From a checkpoint of a small mixture-of-experts model trained on Wikipedia.
Size: width 256, vocabulary 16384.
Below are experts of layer 6 (counted from 0) of a mixture-of-experts language model. Rows are named up (a neuron's input weights, with its number), down (a neuron's output weights, with its number) and show model dimensions 0-127. Each number is 128 + 24 x the weight over its row's rms, rounded and kept within 0 to 255. Numbers have three digits each.
Before each expert's rows: "gets" lists some tokens that make up at least twice as much of what it gets as of all text. This comes from a sample of Wikipedia text that the model never trained on. Tokens count by the router's weight.

# expert 5
gets: ":", " was", " is", " |", " were", " are"
up0:098137113108166141123124132136160107139145100133095109157149111185152165138112115133112117138134133128136167101131142154155134123155101125103106147137175114130145122110174163116144155113113128136109135165101123114117130125115150127139102174110140114126139101109103103068096136107135129114112143128121165109143118103115078144138113098149080142138094136125105130183087169098148112111111
down0:150143127142136096130119156148119115188076087110122110110119128128145094157170101140090117095154103127111130121114121157106129137128138163134150126115109145138135113101131114131112176130103138167179147226111126125151125147109142140132110134100189119132156144132120115123128121150111104131166141137081135160111104119124070103121120125129130145139129111137133131133077126107147152058173
up1:126106113126149129131151137181115083128138156089168117140123124101106115088155110132118154128111107180113128167103138139149157082102138156116107125106160122099123123123107137116111097123169160125103117113150093159152114156127158123148166116129108089109152111163125129128127152102109146157119192149107134105150113123130108139112123123118121106134155116160164101112135152153141098105145
down1:166110144147187114064128103125089097078156139140113131147109080100159117145116133113121124132176115142141166099101090142112150110108110091181098097159124128129143134120173142111096154160141146111112129127143180147167118125162073112154119143129093134135087134161127086142150132107156124135149102152135111136142145117085103131093143141092114141128104158119124126126140121133093160127112

# expert 12
gets: ",", " and", ")", " that", "\"", ";"
up0:123112112077127110084109127148132131115149168131118151102109150114136148164100131118140100080201154101135142112140091197125099126137122091129081154133117129118112153126127119142092135089100143137082121141109135106101152159088127082109082126145132142164157107128123146112100110165110122151108158147161135133139100137084156136113138148116092157147183161158099147127131162109108130106126
down0:121128153107118122133139093139135099065136092102134189187128126110131119103136093095123158151161144127110152158092097110135121106118140190142172160109109129117139103140154096135111180129141112124113155148050132125130135149151108140117146088125140154123140114097123155110186128171148149143091112116188143095125106134120152090095121173101120134103103160130180142135135116139094121148115
up1:143097136133150116129109147143112147149132098135137132114149151167135085120134163113129132150094132123149100146092103157167118161121139117093115132124129150160151101088135149117091100155141137143153139129109130142164151075119100143133107150114154084161154127145128114147157160110094125145161115125108147112159112148061137139127140128133140108097104131106135139124117165089116114132136
down1:151169140134122125113085132106147107133139110178115102108098136164135124106139086103126117135134134121115113087141138139172111127133116141118108113121146168095120115085120130160156164134154135141156126152142132056160124117147128133122145150094131120143126129132152167128162117113129125147121134146152126167133140080152152081114172113112085118127129135138128115163152151146148187151066

# expert 15
gets: " ", " (", " |", "–", "19", "20"
up0:168133133127109099102196122122131116132115143118115112107150098150127105162126159131100107093101133124189163144121151153153133108114157134155121129144093141117145139133142115145176091095114141165150135172156118123123149143103108091139174142172120124168092110126133138088075119124185128120139127136133143147119113117168143116101148079087181150118111158149113111091167158142124122138131
down0:132065155151129097135106139123122155164122150133139145142148134139123157124126148163112147109113127117114152140132127127156113144111116097144118107088138162105125128103127113135132141124158165129150160111125141135084162112124163125098098129080055132110154059117172123137153141102096150115137144145176182124147128119123136073110126146131143143124118143170132126124115132117062118154061
up1:156156097110131148072091140160117138133163120133151144148108127156152130093165129115093111150148111113119117100113143139101131104097107114117178139113131096128137147132121111082144127097118122141157118102105152099160118145128123137145144107107132159156144147111156135111129112128143144121112161118126137145154089117174114145142115119182145163171119148142073119121137084120156089137140
down1:104121126112142118110145105166115126127119114151081139132123167150122164188156122096109141105116102130158138084159122136121136089112139092104090120082156070117160163166131091119145144136130124111140122164081084101131143138141182099211127140148117115110156084104113119136130134120146132081144123134107098155136136135135122139143161135150095152093140139138101096166110107130123096125125

# expert 9
gets: " a", " an", "'s", " b", " p", " c"
up0:178148106092134112130185147095123185161084121089138128093159144100113164097143115108126160119136169134118113175154129088149159090108143113118089073126093126096151112110140157121118162128125130124121175142168132141103139113158124099117098148079166065093145118171134174165123123137109142106094130127139109111115121158146146138140098138132144130131140145138150132125122119128125109141140
down0:081128175122099121087155142126168172130110120142117117136129129149110106130117119087098079130110137109160132132180127088144095091134151117188155110166132138120157118157127113087130139135141193140138092153187120112094122145157193107118107123158108157104143136105103099105123141149131116160160143166128101110158143103140124129138156131126121133132061098142122130122125153121107129155132
up1:118117117133132132159137097137114087127128090102136092148103115174117118123147123078088156063141129131147202131134095100139144132135192094157101141131097133113115106113100126136136133111187127124115123149116068135110141174126124109160131111096163160141153126134111096126112122112123127088130095139139082125162125110145153151150104102166157145092097115121135150142160132159198107118133
down1:140161105109107153129170144087083087117141130106105116111093166138136125110107178117137159109111116131140075114153120177123122112133136164108122104131097143131127128144115139156122118097172127148165136111099107125154096117126099193174104137151108141153100139091132131134151128062165152113177126114123106120151134106126131120072142164132137149138126130113105130151151135084153148117133

# expert 13
gets: "-", "|", "\n", ".\n\n", " |\n", " \""
up0:102118124115125115102106174124125131137130123099159087108130080135105149117130112120144098122132099099109100135146153106135157123156114155148118124153167135098159141111100144104102118128101124133112172156100105084160141130127143143170143116154132125154111157120150096092094099146143161136127116096136151109133082098175150152108094111108085108145158129098155079113196136122159119105191
down0:132169151137149097140134111127095178112131083103100139146104160113159167153115133115132114144151167112148123121145124152143116106132163123140105150098101132132118138100109116133141124113106115162077106106156141130153131144113147114122108132083187116121162116131120135103184123101119129093153123147107162155162155099152174083156135151126116124169149134135108157139119115135138103180154
up1:126097146121127103144157150174092147117150114168125173189165141133118146087092128135192112174139129119146144095100118139120150153116121134129128115126152146133150112075143147173081095132142136111111124124102147107176129098144115141148107144141139149137105157153120085153140121112081129109128126107135166140193117147135145144078095141152115152102129119085111150115066105171106142156128
down1:108136135127158135109090162164126108143082129091121155128141122111133162148126111169096153080130121135136136086105152122154126131134136124108139098130123107114157121119106136096145128088113153110134136131114136126110127099105105177119148138134120110132144134168115159115111127123135151133134118139135126097151126148126150145061108129140152126103138128189132118120134125119155154150100

# expert 11
gets: "20", "19", "1", "0", "2", "3"
up0:158154122100126129107132112126111097112111112149122079134131142112133131174180117155137193114142139125049144128171126106181137133103114085130152161120103148172122112140130112140118098118155118078101143132134131115165080168140141122141128115160125155145123141091175125135105155142108146086133132112115111131118127064107093120132110109086102132143140148134103090118128131158108140123170
down0:156156109130033111137122152096087126138143159086133141161139109118125153139121136142107113165120084120159131134117112118121128146174142166108120115145078132152099152097158130144122094143122116159151121139108139107137137115128117118091149119129149090158133146153141146148130114092109127151098167138129069128146106150129137113186118140134153094088155173153116114175130113080112145124137
up1:133154110092110151139098112147152187136169094141117187190099146112109100080097147111098103117134131115140124158139113166111109158103172138112137093111118117144122157131152143103095160119160165088129125122109141156135084152115145134126115157148133101126148134117107133082127149182107121101149071133114130138157124097125131119144139123121117134142176152127149144116170110129092129115120
down1:123105137114127117118099172113135128146140122106162102150141166113136171148136106154103128088135135160108126126119089092112114102139163127135162123137122096146096116127081122098096119134151118131150126118088131150148113100142130152133127137148136091155119158113151121136153160127176156128124148141187138133088153113097124091103142082141122128150123142095128144114127158155125092190072

# expert 1
gets: " |", " |\n", ";", "%", " –", ")"
up0:131163147088140132090152123154145131143141127120122136114102170116117125115118126110114144129112101105109145092119100115103102144125119099135135126109075148158125133133146117149172158122139174132144117169139182127163135129117139103100106105122119159133107113140141091125155123127181163115135164114134103161137161066080186118112100129119097135136184149153081114074121128111104132127108
down0:136096093144146119131126163141104119167178125096100155177149149111104148130100161157108127165146159122119092156127103145120086170126108138111131152129137139143121203098128094133127150148136156123125130135130108133133123059068146159138128129125170129120126126144166148132128123112105107142129143103107130113132139124121143127121126141094156119114134132169120106086085115131126113109122
up1:137130088125144112135175128106129160117124133139136134114138110131115147113124121147137123138124156175113092152122086119154124159142123142111117142132161107100147152107109113129110105127141142104108145119094142163127142094110090130151163100148137086136169103149128105148080108124121135081121117161152152164144113115150092152117078144131141119152139105115157095148136106123101151133125
down1:136137154116143134094174124119092094121152136144084128104103128118118158136105157137121147112106076070108115110119151112119132144147138125139094091144163095111145118147083138143085164129120100145125140163127086147090154080137098105138144139114144145123084156082125125170158121124147137137159083136098134106176117151108136170156157149155133141109145117109119122130113122136122155188190

# expert 10
gets: " of", " in", " to", " for", " on", " by"
up0:117124091123133173165106135164104107093131176094135117115147189122119148154111121133140096163138122125177148099129128171119120153107141130155111079116128073114079140140140151135153099142162113141126127117159120120132125149121089117107122108110140153077172122126129173112113125080155136111108129172115125160135106105124172145139098088131101106119117137144113107122129136159139092136122
down0:133135132113171089085151137098111175144151140132153105132123125111102145100102130142155119083109127092137094108133118086145142129119156134149110101128142133133141118128126136101106120163109171115110144122136123127139117111098118122130140138131146081147110149097119130125107104136110136098191116164142100221124147108134136123144137128141106112135102139078178150148127064134098144120085
up1:147154079166156110134132145103121090138097075095102125139128130130121098130144134086115081117103081152134109150138159141140100120123141180162134130125142103117106144158139124142129144122087155101106120167144090149133111140141107150150134148127092134102163106105127125184116116125144124127108110100124099133108109112131110123103112127180158123142149160141157137077139153152123145134124
down1:088119133169148118135123136144097168136115114112118138083129126092129117110141143100103152128152125162113115117096148115122081126139110154127178111163105144156147105138085139141125127121145128131127121167120112115117156148101175154172107115113071086127149138163124139129105130157094172124081158146129093106134142140128104116148130094164116115095135126154128130120093136149110126143115

# expert 14
gets: " the", ".", " a", " The", "The", " his"
up0:135117118130135140170167098142120104128115125127116114097147150129166118130120085139175102084183111099123066098152154047138102129126129108110133093143127104125117111127089135108176108087110132101106129094119148075100101118100135128088129165137117121136138159081149131124121135134109134097138151076122207123126092135180140123146129139121135136150143147105126094149113150127137171161121
down0:135110157129107133110105165105130144142109076145144114123090153126132110117139098109121120174124121115118108153128117152166150156144108151140083108171149124156096099133107178153195115125134109125107140120123100137105122107167179095126141138142147150157137100135120099153114142101118096116126166135149147140152093155134154103094149143126140154157105139110152166184119107113165097136048
up1:135172115103089119169131118111124109149102129087105122092166110096150125119126082127091119120159136151118149159101161113133115093119140129122156107116133105141115096129143149117161079053160137093091107108113107100170198091145111129112113202113106163122127134134125090092143188122171169094075156136124135134144141126154105165129103120121119132132103130129130155133084064133139133114115
down1:130141184141140158143158156144142149114108090126145131161086140146145128159095130128143164114145113068117106143160111099144115155102118102120125127133178140112094117126141157103108156093169150155086135114119127153098124139112131104158148166111154103117186134116123115096126064145103117091098126144153117108128127138114134127115113093127146132130102170133138113084161130138105139138115